{
  "d_model": 192,
  "balance_loss": 0.0195,
  "optimizer": "soap_variant",
  "lr": 0.00369,
  "beta2": 0.99
}
Below are experts of layer 4 (counted from 0) of a mixture-of-experts language model. Rows are named router (the router's row for the expert) and show model dimensions 0-191. Each number is 50 + 12 x the weight over its row's rms, rounded and kept within 0 to 99.
After each expert's rows: a language model's description of what the expert responds to; "gets" lists some tokens that make up at least twice as much of what it gets as of all text. This comes from a sample of Wikipedia text that the model never trained on. Tokens count by the router's weight.

# expert 13
router:41 25 47 42 59 63 53 46 46 56 56 60 31 48 42 55 42 58 51 50 52 55 52 63 33 39 45 55 56 40 52 36 55 59 47 53 61 42 72 41 42 65 56 61 37 34 64 49 38 76 41 47 62 52 13 40 65 53 32 39 53 56 45 36 55 44 41 53 44 67 37 35 65 58 28 61 46 51 49 59 46 50 50 29 55 78 60 37 62 57 51 26 61 38 54 53 65 62 44 43 56 51 44 36 58 61 48 64 48 43 68 78 51 75 36 44 77 34 24 43 63 56 64 54 35 59 38 71 62 27 74 48 56 39 69 49 54 55 60 52 52 44 76 57 58 50 42 48 71 66 51 56 38 48 43 46 58 58 51 56 40 60 62 42 68 38 59 58 39 35 73 62 43 53 33 26 54 49 31 68 46 47 61 38 49 56 62 52 54 32 31 44
What it handles: Field labels and separators in structured lists and infoboxes, such as taxonomy Order:, Born, youth-career rows, slashes and parentheses.
gets: ")", " in", "-", " /", " (", " 2"

# expert 50
router:44 37 57 66 43 57 56 50 50 39 55 62 44 56 53 54 33 50 67 52 45 69 63 69 58 40 52 66 50 46 46 43 53 66 40 49 70 56 75 44 39 60 48 70 46 34 78 28 48 75 32 39 70 72 30 37 57 36 54 39 60 52 59 64 51 46 40 45 35 52 35 43 68 59 42 60 25 32 44 57 56 42 52 57 46 66 70 46 60 40 36 41 59 37 48 32 63 61 29 46 55 49 38 46 53 76 64 55 58 54 66 52 64 77 27 33 47 56 36 44 62 46 64 68 52 61 38 48 65 47 63 32 54 40 62 44 36 62 61 73 43 43 66 70 25 54 55 58 59 50 57 52 27 55 36 45 57 48 53 69 44 62 59 44 70 37 67 55 34 54 56 67 44 64 39 47 48 45 36 62 57 54 53 51 49 74 43 56 57 38 47 40
What it handles: Seconds values in geographic coordinates like 46°4′24, other numbers and word pieces after a or an, and opening quotes.
gets: " \"", " ", " a", "th", " 30", " '"

# expert 51
router:57 29 39 51 56 74 58 50 28 70 57 58 39 47 51 64 47 62 54 55 52 62 57 63 30 46 37 49 38 35 44 35 48 45 55 49 68 58 58 62 41 72 49 60 53 30 78 35 54 55 43 36 48 51 28 53 73 62 46 33 51 47 38 49 55 55 33 46 46 58 33 56 68 60 36 49 35 49 55 55 31 44 42 55 64 75 67 46 64 43 52 43 42 39 33 43 75 58 36 39 76 59 45 39 61 70 55 54 52 61 76 48 69 69 38 50 59 56 32 41 75 63 61 78 30 33 35 60 53 40 72 45 55 35 57 44 49 43 59 51 36 55 74 57 58 52 45 55 63 58 61 41 44 55 31 30 63 50 43 55 63 51 48 52 51 49 56 59 46 37 57 62 44 64 30 40 47 49 36 72 47 38 74 51 55 67 53 68 55 38 42 51
What it handles: Second words of place and polity names and infobox fields, such as East in Dutch East Indies, Empire, States, Caribbean Sea, Soviet.
gets: ",", ".", " and", " States", " American", ";"

# expert 35
router:51 41 41 46 52 60 48 53 39 62 70 63 49 49 55 52 48 39 52 28 50 65 63 75 51 31 51 52 54 41 52 41 48 56 46 40 60 57 61 35 23 73 45 46 36 42 67 46 41 67 43 43 51 60 40 34 70 51 48 43 72 46 48 52 38 60 35 58 48 67 54 31 58 50 55 63 42 36 42 74 29 51 22 47 68 61 47 48 54 65 30 33 52 44 30 50 72 72 40 42 56 40 41 27 50 60 40 63 44 74 44 57 56 63 25 53 60 46 32 31 66 54 49 65 68 34 49 63 61 23 65 34 52 40 50 48 52 44 69 69 55 56 66 57 63 60 56 61 56 51 65 64 47 74 32 46 71 59 43 65 55 57 41 50 59 48 63 62 36 46 59 59 37 64 50 40 51 42 30 66 56 56 49 32 47 72 40 63 54 43 46 40
What it handles: On, for, and age-related words in census demographic prose, such as age distribution, family size, plus name pieces like Dumér.
gets: " on", " for", "h", "On", " F", ":"

# expert 32
router:55 33 65 37 70 71 42 45 55 54 66 59 36 41 31 62 58 68 58 43 47 57 67 73 41 45 61 62 44 38 49 31 59 50 50 36 54 33 78 48 55 66 42 64 27 28 60 27 40 68 35 45 70 49 27 30 74 43 45 38 57 52 47 42 43 40 46 47 37 49 28 49 48 55 33 68 33 37 50 60 49 51 40 64 58 74 57 47 69 63 46 46 56 38 39 33 61 58 57 49 61 37 37 41 55 65 68 60 54 66 49 66 58 56 40 37 63 38 34 45 72 55 64 51 38 52 50 65 63 54 61 56 58 43 68 24 48 44 52 46 51 61 77 71 52 49 49 54 61 47 56 35 35 50 43 39 62 40 50 51 51 58 52 49 61 43 75 56 30 32 55 62 54 69 41 30 47 43 28 62 61 44 52 51 48 57 45 68 56 52 42 52
What it handles: Line breaks and field labels in infobox-style lists like taxonomy (Genus, Kingdom), Personal information, OS grid reference and Coordinates.
gets: "\n", " (", ")", " information", "==", " "

# expert 46
router:62 41 60 55 46 72 52 40 44 67 53 53 35 55 46 59 37 63 56 49 52 73 54 79 54 33 38 61 40 30 52 65 55 38 52 51 59 60 60 47 26 61 39 62 33 48 74 47 50 66 35 49 61 62 39 28 51 58 60 46 54 50 45 47 31 56 43 26 54 63 35 47 57 71 50 59 27 33 53 70 49 51 45 35 58 74 64 33 72 44 45 42 52 38 27 52 61 71 47 57 68 67 41 31 30 66 54 54 65 73 46 54 50 69 48 48 55 42 24 37 66 67 52 64 53 46 38 73 63 43 72 40 50 38 66 38 31 44 56 46 54 57 56 75 52 48 47 64 60 59 66 53 42 58 41 52 64 58 39 58 32 55 54 53 47 39 54 57 38 40 54 53 37 55 38 33 32 51 31 66 62 53 68 47 33 45 43 63 56 51 48 45
What it handles: Word-final suffix pieces, mostly -ic, -tic, -ical, -ology, -ist, as in Botanic, Mechanic, Practice.
gets: "y", "ing", "ic", "tic", "ed", "ist"

# expert 24
router:57 32 47 52 58 63 56 49 48 56 61 64 45 59 40 54 33 60 53 54 47 54 47 74 44 41 41 52 53 28 41 42 64 46 52 49 68 51 65 49 37 58 36 74 38 29 65 39 55 63 30 47 52 74 20 29 65 47 48 38 64 65 37 70 51 39 25 29 61 51 52 47 69 66 48 57 45 39 41 62 40 36 45 53 43 69 50 31 54 32 32 40 45 33 50 39 58 50 38 53 69 39 34 31 44 68 44 43 61 68 63 57 55 67 31 57 35 44 27 51 70 57 46 55 49 66 38 55 64 46 59 51 55 33 59 38 43 47 54 44 48 63 73 69 49 55 38 50 81 60 56 41 41 61 42 39 79 47 40 58 55 59 45 46 57 29 51 52 32 42 67 67 40 60 39 40 31 55 37 51 57 41 69 49 51 63 46 54 59 29 41 53
What it handles: Number and quantity words (two, several, many, few, other, among), and "of" after them as in "one of four".
gets: " of", ".", " the", " two", " one", " other"

# expert 34
router:52 33 56 50 62 57 54 40 39 48 57 62 31 63 33 55 37 54 50 42 47 66 63 70 39 32 36 71 56 26 51 41 51 46 36 51 65 54 67 52 30 55 41 64 37 47 74 32 56 48 41 37 62 81 32 59 81 61 52 32 67 57 41 66 48 63 40 40 37 63 40 43 74 60 34 51 29 42 47 73 44 61 21 51 50 74 64 44 61 52 31 52 57 46 48 43 49 53 41 66 62 54 48 29 57 69 51 51 58 63 56 61 66 67 45 45 53 36 36 46 64 51 46 55 50 48 49 53 59 38 58 49 58 51 74 45 61 31 49 57 54 64 66 76 53 54 49 46 70 64 67 46 25 42 45 44 74 46 45 55 37 48 62 44 61 36 58 59 41 37 55 64 42 55 38 29 46 58 53 51 56 42 69 43 49 62 51 61 50 31 43 51
What it handles: Prepositions after divided or quantity nouns, like divided into, a variety of, a series of, plus periods and zeros in score tables.
gets: ".", " by", ":", " of", "n", "i"

# expert 0
router:42 49 40 53 48 65 58 68 52 61 63 59 33 52 51 63 47 67 58 44 49 76 56 62 42 23 40 55 47 39 55 58 31 59 31 46 67 59 53 32 40 64 50 59 23 55 63 52 49 61 56 35 65 68 39 41 56 54 42 38 62 55 40 50 45 61 34 33 60 57 38 54 67 53 51 68 56 34 45 69 43 46 31 52 60 62 55 43 64 42 34 35 58 32 52 58 62 53 41 41 54 58 51 24 44 76 37 58 44 62 69 57 58 62 24 52 59 43 46 24 63 70 64 68 51 43 26 51 59 33 41 48 64 41 70 46 37 45 64 60 44 41 64 58 55 31 50 62 66 63 58 54 45 59 55 32 73 57 45 54 44 64 47 43 59 49 58 57 35 47 52 78 40 69 34 39 45 59 39 64 49 55 78 57 43 56 72 59 59 39 46 60
What it handles: Hyphens inside compounds (long-term, up-to-date, hard-won), plus music-genre and color words like rock, pop, metal, black, and "up".
gets: "-", " a", "/", " one", " up", " P"

# expert 26
router:46 37 46 46 70 57 52 47 59 52 56 83 34 53 33 55 42 55 67 33 51 60 60 57 58 32 55 48 50 36 43 46 52 62 45 44 54 68 65 39 42 69 47 65 37 35 72 31 58 70 39 30 58 75 21 49 55 38 49 39 46 46 51 52 53 46 26 32 45 61 40 46 68 66 20 59 40 41 60 68 51 40 42 47 52 62 60 41 52 51 35 42 59 38 43 54 54 54 41 58 61 42 45 35 44 59 43 67 43 58 64 54 58 76 32 43 62 45 35 35 70 50 57 68 41 42 29 70 58 52 65 48 58 34 67 36 45 45 54 56 54 46 72 65 49 43 49 66 66 62 54 43 39 55 36 42 75 63 39 61 68 60 52 44 60 50 50 49 25 42 58 50 29 65 37 46 50 63 32 51 57 48 66 47 35 43 45 77 49 32 61 51
What it handles: Prepositions ending a fixed phrase, like due to, owing to, graduated from, during, and table pipes in film and TV credit lists.
gets: " |", " by", " with", " of", " –", " to"

# expert 14
router:47 24 59 44 70 59 55 41 57 57 52 67 32 41 33 54 42 68 57 47 36 58 53 58 34 34 39 59 41 43 61 41 51 40 34 53 67 59 56 50 42 55 39 56 47 51 73 51 43 65 52 37 54 53 45 49 70 63 48 35 59 72 51 64 41 68 49 43 49 59 47 44 69 62 55 51 50 45 56 60 39 44 27 58 67 76 68 23 69 46 53 40 59 34 42 45 65 67 22 73 63 45 48 27 52 63 54 47 52 69 53 58 45 74 26 34 51 39 27 40 58 45 61 54 58 54 30 62 60 49 68 29 49 39 76 50 51 49 59 59 62 46 65 61 54 38 29 46 61 56 57 53 37 65 61 41 60 45 30 60 53 62 61 40 47 46 55 51 40 32 49 79 37 48 39 38 40 57 55 69 45 44 75 39 51 44 62 66 53 46 37 48
What it handles: Letter pieces such as s, n, d inside names and foreign words like Aïn, Hustle, Bards, plus Asian and Arabic names like Khan, Shah, ibn.
gets: "s", "d", "n", "th", "D", "C"

# expert 40
router:56 33 52 46 49 77 61 55 54 41 57 57 41 51 37 49 41 61 59 35 49 69 75 59 48 39 44 58 49 26 49 51 39 36 42 43 48 58 59 58 43 86 34 70 27 26 54 40 50 63 37 51 49 67 36 53 65 36 57 38 62 57 49 76 52 60 42 46 54 65 38 56 68 51 43 48 45 59 31 57 49 52 48 48 56 71 52 34 67 49 38 55 50 41 43 46 62 45 26 46 58 59 25 39 50 67 37 49 47 52 71 58 64 66 42 44 61 54 39 34 53 49 65 65 53 59 26 66 56 17 50 50 67 48 58 40 51 51 68 54 46 51 77 64 52 43 47 52 67 57 68 58 38 69 44 35 56 41 27 54 49 64 43 46 63 43 57 51 27 30 47 72 31 64 37 41 50 51 35 65 61 32 64 54 38 61 44 63 54 52 37 49
What it handles: Periods ending abbreviations like D.C. and Co., plus place-name tokens such as Washington, New York, Pennsylvania.
gets: ".", " New", " W", " La", " U", " L"

# expert 48
router:37 37 50 48 60 80 41 48 59 44 67 62 42 49 45 64 49 52 53 55 50 58 56 54 41 34 42 67 61 32 45 52 52 50 41 57 63 66 47 44 53 63 45 56 35 49 66 33 57 70 51 47 70 73 35 44 73 65 46 33 49 45 45 43 57 52 40 47 60 56 48 48 65 54 35 70 44 52 48 65 45 56 34 55 71 57 64 43 56 59 36 28 70 40 45 51 64 50 35 44 55 52 46 29 32 64 39 60 56 50 66 62 58 61 36 45 55 40 38 36 67 64 70 60 33 58 37 56 76 32 51 40 65 36 76 42 42 68 71 67 53 51 68 63 39 37 45 42 59 48 62 44 35 61 32 58 56 63 34 51 65 70 45 45 56 32 60 66 42 33 54 58 45 48 37 46 37 27 45 62 71 37 71 62 38 75 44 63 53 34 55 42
What it handles: Verb particles and complements like up, home, back, like; list-item hyphens in cast lists; three-letter country codes (AUS, GER) and "(0)".
gets: " |", "-", ";", " up", " home", " back"

# expert 7
router:38 37 39 46 56 65 51 48 53 63 64 75 37 64 41 56 30 58 55 40 44 56 58 64 39 40 51 62 51 33 60 43 52 45 42 55 52 54 55 46 45 63 37 54 38 45 71 36 48 73 37 29 63 58 30 47 67 46 48 28 52 51 43 67 53 48 54 44 56 51 31 53 63 59 32 66 43 50 48 56 46 35 42 44 53 77 54 29 64 43 52 35 54 37 47 43 52 73 36 58 71 51 32 27 40 69 46 59 53 61 67 52 67 61 52 46 60 49 33 35 56 44 70 63 50 44 29 60 58 44 55 58 60 31 73 42 29 40 65 50 69 68 69 62 42 66 49 64 56 66 44 50 39 49 46 36 75 81 29 57 64 58 51 34 58 32 62 55 37 56 50 70 36 61 46 32 43 44 33 68 63 39 65 49 45 52 48 60 66 46 43 42
What it handles: Tokens in education biographies and tables: prepositions after degree or university names (PhD in, University of California at) and table pipes.
gets: " |", " in", " at", ")", " University", " In"

# expert 17
router:49 33 50 49 55 66 59 42 46 51 53 66 43 48 50 51 40 60 44 55 36 63 71 59 60 34 51 66 54 32 42 48 55 40 40 47 59 64 61 44 32 56 46 68 32 35 65 39 52 70 32 43 59 63 37 47 53 52 47 19 56 62 47 59 50 52 41 60 54 49 46 51 65 60 44 63 28 41 33 74 57 43 36 54 59 64 71 27 67 47 38 37 58 34 27 45 64 56 33 44 66 52 33 32 43 67 53 64 54 56 57 56 57 63 26 41 55 36 27 29 78 57 59 69 40 56 32 68 58 33 64 32 51 47 70 46 40 56 50 58 52 53 73 60 56 49 61 57 61 59 51 53 49 70 45 42 59 68 47 52 43 62 55 38 62 38 51 62 32 39 56 68 44 63 44 28 51 50 34 66 68 47 74 67 38 61 55 59 46 36 45 54
What it handles: Auxiliary and linking verbs after a subject, such as was, did, would, could, and table cell separators or header rules.
gets: " was", " were", " is", "-", " are", " had"

# expert 63
router:49 40 59 39 49 81 61 43 62 62 56 75 37 60 48 63 39 76 58 58 41 65 58 66 46 47 39 62 58 28 53 48 54 53 35 42 59 50 56 46 24 61 48 57 39 48 67 32 52 73 26 37 73 60 38 44 63 48 46 37 58 47 45 58 38 55 41 42 46 65 38 54 73 70 46 67 38 39 59 69 37 49 46 55 51 76 64 32 58 54 43 46 69 39 34 41 53 51 25 51 57 46 14 31 56 73 42 55 45 62 57 58 59 60 24 45 58 45 46 36 63 49 68 57 47 57 37 65 64 45 61 39 58 51 64 49 53 47 46 48 52 64 67 61 61 42 48 49 57 54 56 58 36 63 32 43 72 51 45 64 60 60 43 38 73 44 50 62 38 49 47 67 30 59 39 48 40 36 31 58 50 36 59 62 29 54 50 58 56 38 37 57
What it handles: Line breaks after sentence-final periods that start new paragraphs or sections in biographies, plus match scores such as 2–1, 1–1.
gets: "\n", " ", " \"", " c", " P", "\""

# expert 59
router:43 42 54 45 51 63 67 42 49 48 54 52 28 46 49 55 36 69 50 61 47 42 64 70 46 31 51 56 51 33 59 34 44 51 41 37 74 45 65 62 41 64 38 62 41 47 65 46 57 62 48 39 63 61 39 44 50 51 33 25 67 34 50 46 35 64 43 41 63 50 35 45 74 66 41 62 36 35 37 55 38 41 36 55 69 73 66 42 65 46 39 36 58 37 49 33 69 58 40 44 61 35 40 42 58 72 58 56 44 72 52 58 61 68 41 59 54 48 34 47 65 58 76 59 37 47 39 72 64 32 67 46 49 51 50 39 50 34 52 60 41 56 73 66 49 52 35 55 66 59 58 51 41 55 36 39 59 63 37 43 53 67 51 52 60 46 65 67 31 24 52 74 40 70 28 39 38 61 40 68 51 51 68 57 41 45 36 64 57 40 44 65
What it handles: Plural s endings, Binomi in Binomial name, and disaster words such as rain, fire, damage, police.
gets: "-", "s", " (", "S", "===", " U"

# expert 28
router:57 27 54 49 69 65 71 53 56 45 58 54 26 54 47 60 41 42 46 47 53 54 46 63 51 48 56 61 42 45 38 47 35 51 37 62 68 56 50 38 51 64 30 66 42 44 62 46 58 65 38 50 54 64 27 41 59 44 57 47 42 56 48 65 34 56 53 41 49 55 42 42 62 56 51 58 34 31 38 63 41 45 47 49 72 70 59 51 63 46 23 39 67 44 60 50 62 41 40 51 56 41 33 31 32 73 36 63 44 55 46 69 53 72 48 36 50 44 25 32 58 74 62 59 44 57 29 74 67 47 59 24 49 40 71 52 36 38 78 73 54 55 62 58 52 67 50 48 63 53 60 55 40 59 37 27 69 36 44 58 55 69 43 29 52 32 71 55 36 42 38 79 46 55 52 40 36 43 42 47 61 34 61 42 44 54 44 59 52 54 48 39
What it handles: Middle pieces of ordinary words, such as over-th-rew, ham-st-ring, Di-oc-ese, plus table pipes and the preposition in.
gets: " in", "st", " at", "c", "er", "b"

# expert 33
router:51 29 42 51 54 84 53 47 51 52 53 59 37 51 59 65 32 61 62 41 45 69 64 57 47 36 36 60 57 37 51 50 50 51 33 46 59 48 58 46 30 72 41 74 27 41 68 48 46 57 21 42 56 60 30 47 72 46 52 27 50 51 55 58 46 52 37 50 42 60 33 30 63 59 44 64 43 47 58 69 55 49 31 46 61 74 47 27 69 42 50 42 63 37 34 38 69 54 39 43 70 49 39 42 42 71 46 53 48 74 56 59 60 72 33 45 60 48 33 31 73 59 57 61 48 56 35 70 52 49 65 39 54 33 49 37 57 42 69 55 52 51 66 52 52 55 53 56 64 55 60 53 27 61 45 55 74 64 43 56 45 60 49 46 70 40 60 67 32 45 57 68 32 58 32 50 41 43 42 63 66 43 68 50 49 58 57 56 60 44 45 53
What it handles: Periods closing sentences, especially after years, quotes or parentheses, such as 2012., )., ".; also list dashes and heading = marks.
gets: ".", "-", ").", "\".", "|", ".\""

# expert 44
router:45 33 46 58 50 71 45 38 49 46 64 58 33 41 45 62 47 48 58 51 62 58 48 73 39 38 56 50 50 34 46 43 64 42 42 57 60 56 65 52 32 78 33 62 43 41 59 38 51 63 29 33 72 69 26 36 62 41 34 33 61 41 47 56 40 55 27 44 52 72 46 58 74 62 34 55 41 50 45 64 48 55 43 50 53 55 59 39 63 47 52 29 70 37 41 40 75 42 36 45 65 52 39 36 48 62 55 67 51 67 66 57 70 66 37 56 50 55 41 48 65 44 53 65 45 50 44 61 74 41 64 40 55 37 77 49 35 46 64 52 40 57 67 61 54 61 45 45 62 68 61 65 40 59 43 42 65 44 35 54 39 70 55 46 65 44 72 53 30 35 41 64 39 69 29 40 31 61 38 61 66 47 61 41 41 55 43 67 44 36 38 57
What it handles: The after prepositions and spatial or time prepositions like off, on, near, against, along, as in sank off Lisbon.
gets: " the", " on", " –", " against", " off", " at"

# expert 38
router:56 31 66 47 76 78 57 45 52 45 42 52 37 50 41 64 44 53 65 51 45 57 54 61 30 32 50 62 42 40 45 55 28 36 35 46 60 69 66 42 45 69 48 67 44 45 70 41 39 61 28 41 54 67 36 46 55 54 61 34 54 43 45 68 49 64 47 40 45 56 39 50 73 60 43 59 25 41 38 75 39 44 25 41 58 73 54 38 78 47 46 37 42 38 33 44 62 54 37 51 64 52 25 24 44 66 53 64 71 50 64 51 48 71 32 52 53 51 45 53 60 57 67 65 39 45 31 68 50 25 57 45 66 42 53 53 38 43 57 73 47 63 59 43 48 62 47 58 57 51 59 49 42 60 49 51 70 56 44 41 44 59 60 54 55 43 55 64 34 47 52 65 28 68 41 54 46 53 33 69 58 45 68 46 44 50 42 63 51 32 34 58
What it handles: Paragraph line breaks after headings, the after prepositions, and fragments in sports tables such as win-loss scores, percentages and initials.
gets: " the", "\n", " The", "The", "·", " Award"

# expert 45
router:57 36 50 41 61 55 45 45 38 44 59 68 31 53 45 60 38 58 67 44 44 66 54 65 39 30 41 69 57 32 50 45 48 48 41 47 50 53 69 51 42 63 45 66 44 33 63 46 51 68 36 47 47 68 24 24 71 48 54 23 59 52 47 71 56 48 38 43 54 81 39 55 63 65 40 61 35 43 38 62 40 28 43 48 68 63 64 32 61 42 38 39 65 42 31 52 68 59 41 51 71 55 27 30 41 66 49 57 55 58 54 68 58 68 36 37 54 41 39 49 60 72 57 64 47 59 29 64 63 38 62 35 50 40 61 37 54 43 59 57 62 57 72 61 51 43 34 51 65 54 66 51 44 68 48 39 69 61 36 61 58 57 48 46 58 45 54 57 30 56 45 57 43 63 38 42 38 53 32 57 49 44 67 49 42 60 37 73 61 31 54 57
What it handles: The preposition of and other linking words after a noun, especially in building and place descriptions, such as Arch of, built of, from, with.
gets: " of", " from", " with", "/", "|", " which"

# expert 11
router:56 22 52 46 60 59 62 65 56 45 63 66 55 65 30 71 51 52 58 57 56 59 64 70 49 34 46 58 55 33 57 47 50 52 42 43 69 42 75 46 45 58 28 62 32 48 74 52 62 71 52 49 71 56 35 57 57 53 61 47 67 65 41 69 45 48 41 37 39 57 43 47 72 46 44 50 40 43 64 78 34 56 49 46 49 66 69 41 72 43 40 43 53 30 35 47 50 60 25 62 63 52 43 31 57 64 58 49 53 71 62 58 48 61 27 52 54 39 40 24 62 58 61 71 60 67 43 54 76 50 46 36 68 43 43 41 43 37 53 56 51 58 62 64 39 45 51 62 71 61 61 63 42 53 35 44 58 62 43 42 45 42 53 54 62 30 60 50 36 43 48 82 27 54 42 35 48 49 43 53 45 46 61 51 36 52 51 80 45 49 57 61
What it handles: Word pieces right after For or for, such as Forssan, for example, plus "the", colons after Clade, and table bars.
gets: " the", "a", "o", ":", "r", " by"

# expert 8
router:64 36 58 49 62 61 54 41 51 73 62 59 35 55 42 59 25 48 60 44 45 66 60 73 50 32 50 70 45 29 49 46 60 50 52 40 54 53 54 50 29 55 39 76 28 35 54 52 47 52 56 41 63 53 39 43 52 56 48 40 61 63 66 71 38 61 50 50 60 79 48 44 54 68 64 51 40 65 57 54 46 44 32 48 60 74 68 35 64 35 37 34 54 47 45 61 56 53 49 46 72 34 41 33 41 50 54 70 66 73 64 66 60 69 45 43 56 36 33 31 64 67 62 66 54 60 43 59 57 47 55 44 53 27 64 39 39 43 52 60 55 71 68 64 62 55 39 58 58 59 61 53 37 61 50 51 56 40 41 59 41 63 54 65 56 42 66 56 39 45 60 71 37 62 33 41 41 69 29 56 66 37 56 51 41 64 46 73 57 23 41 45
What it handles: Word-internal consonant pieces such as d, g, s inside surnames and foreign names like Gel-d-art and Ho-g-gar, plus words like retired, Great, Kim.
gets: "d", "s", "g", "ed", "ing", " G"

# expert 18
router:56 34 51 52 65 65 61 46 47 40 48 58 38 62 45 60 21 56 60 62 43 57 71 60 45 34 41 62 50 38 43 54 46 45 45 54 62 43 51 51 26 63 44 71 42 48 63 37 62 76 42 53 66 64 42 35 58 54 54 40 48 47 54 51 51 55 43 40 46 65 28 55 63 60 33 66 35 44 48 60 52 50 37 54 70 70 69 28 58 48 38 39 55 37 36 37 67 60 19 38 68 47 29 32 63 69 55 63 53 61 66 63 56 66 34 59 45 41 39 40 61 60 59 52 49 45 45 79 63 42 69 45 60 52 67 34 52 47 64 63 58 47 66 66 36 61 56 53 70 53 63 55 36 58 47 59 61 57 47 51 50 53 66 38 62 44 52 60 30 39 45 74 49 65 46 32 37 35 35 67 61 42 67 64 41 67 52 69 55 36 31 55
What it handles: Nouns of duration or period such as days, year, month, century, career, season, often after numbers ("ten days", "One month").
gets: "|", " years", " year", " career", " season", "s"

# expert 52
router:47 32 56 45 52 78 64 58 51 62 53 66 36 54 45 54 52 63 55 52 35 60 60 63 45 16 54 55 50 25 45 52 66 38 28 28 71 60 49 55 31 56 53 62 42 37 67 37 47 69 47 48 69 57 35 45 57 50 47 46 61 40 55 56 55 61 36 50 49 57 52 49 59 57 50 72 20 53 54 63 25 42 52 56 67 64 59 42 61 52 25 37 51 40 43 37 72 53 42 67 69 54 27 31 31 59 44 54 50 56 52 74 50 61 29 46 59 49 36 28 72 62 53 61 44 58 36 63 68 40 48 42 61 34 55 35 55 38 44 48 45 59 69 62 61 36 43 49 53 42 60 61 41 67 49 55 62 65 33 56 54 63 59 53 67 51 64 54 35 33 63 65 53 63 34 46 55 58 34 75 53 38 69 49 50 58 47 67 46 37 54 49
What it handles: Verbs such as announced, reported, stated, after "it was" or "he", and census words like area and population.
gets: " was", " G", " is", " announced", " as", " He"

# expert 6
router:50 29 60 47 66 55 45 44 56 42 55 47 41 56 46 59 34 68 64 57 51 75 54 74 48 28 31 45 63 21 49 49 51 42 41 41 59 42 64 45 44 54 32 56 41 43 71 40 47 72 45 37 68 68 29 41 54 67 34 34 72 46 41 51 60 49 29 44 47 44 33 57 79 51 39 50 44 40 55 47 43 38 32 43 60 75 57 32 53 61 48 41 61 40 44 51 67 49 32 67 63 46 21 30 47 68 68 62 48 57 48 66 52 69 37 37 68 54 33 40 68 54 69 59 50 58 34 65 51 44 73 48 52 38 51 32 46 32 54 48 52 58 73 41 46 53 45 59 74 51 70 59 36 57 29 44 51 60 43 44 36 61 43 57 58 54 47 51 49 54 51 56 32 61 30 45 40 56 40 59 52 39 60 40 52 58 38 61 62 32 45 53
What it handles: Short mid-word fragments inside proper names (Uisnech, Zeiss, Claiborne, Gervais), plus "is", "be", "called", "Award" and first names like Tom, Matt.
gets: "a", " be", "s", "i", "e", "is"

# expert 56
router:44 34 52 55 59 64 58 41 58 55 69 58 34 61 44 64 46 62 64 55 51 56 60 70 50 30 50 64 45 44 48 35 59 59 30 44 58 44 60 40 35 72 43 57 37 43 65 34 47 61 32 51 65 60 30 29 67 54 51 31 53 54 43 57 57 39 27 41 52 67 35 41 65 60 42 48 28 39 37 71 41 47 31 54 66 72 56 35 65 36 46 40 69 34 46 35 70 65 48 42 59 40 34 36 53 60 68 59 49 59 45 71 65 57 34 41 54 50 34 58 60 64 56 70 40 40 26 60 62 47 73 39 48 33 53 35 39 48 56 55 50 58 66 53 48 56 46 58 56 62 55 43 30 53 39 63 61 59 33 52 45 51 56 43 73 37 52 59 23 32 45 57 43 63 39 31 53 43 45 64 69 41 62 41 47 65 33 69 69 46 40 59
What it handles: The preposition for in phrases like the word for 'tree', music video for, term for, plus to after designed or used.
gets: " for", " to", " the", " (", " or", " 0"

# expert 60
router:59 43 58 45 67 67 59 47 61 55 56 52 22 52 46 55 46 56 65 60 58 56 51 60 51 43 27 61 55 36 43 40 55 66 38 43 64 57 65 49 39 71 47 61 47 30 71 41 37 66 45 42 68 61 38 33 67 59 40 19 47 58 49 64 45 59 32 48 38 54 26 41 61 63 46 62 42 48 44 72 42 33 30 58 61 66 55 43 70 29 46 31 56 39 26 37 64 65 36 52 65 39 42 34 50 72 53 59 45 51 64 66 64 58 35 44 50 44 37 35 65 58 64 66 46 49 35 69 53 39 66 31 51 42 67 35 46 60 55 57 57 50 68 59 47 52 54 53 54 52 62 42 37 54 43 51 66 74 40 48 54 70 38 42 61 47 72 61 38 36 48 75 37 69 38 44 41 42 47 60 58 55 55 56 48 65 43 77 60 37 53 47
What it handles: "to" introducing infinitives (intended to offer) and modal verbs would, can, may, could, will, should, must, before a bare verb.
gets: " to", " would", " can", " not", " may", " will"

# expert 2
router:45 29 37 55 62 70 54 47 61 49 74 68 42 50 43 69 35 64 54 55 49 58 75 58 51 35 53 62 49 33 43 49 53 54 37 43 55 59 67 51 36 69 44 66 28 42 66 24 63 55 40 50 75 76 32 38 54 44 54 28 60 55 52 58 51 55 40 43 45 56 44 52 71 58 37 66 37 36 42 68 51 40 52 60 65 66 68 41 69 42 34 45 74 33 29 35 62 63 29 48 62 42 36 35 51 66 51 63 57 57 58 71 58 62 26 36 55 44 34 38 73 53 60 60 57 53 42 68 60 49 68 26 50 49 56 40 54 35 72 60 47 56 60 64 54 43 55 59 58 64 43 47 39 54 46 53 64 50 42 52 59 61 56 45 63 46 64 54 30 28 50 71 43 57 38 48 46 52 37 58 54 37 60 58 35 62 49 64 58 38 52 50
What it handles: Periods, commas, line breaks and list hyphens that close a clause or list item, plus word-initial o in quoted words and numbered-list digits like 7.
gets: ".", "\n", ",", "-", ";", "o"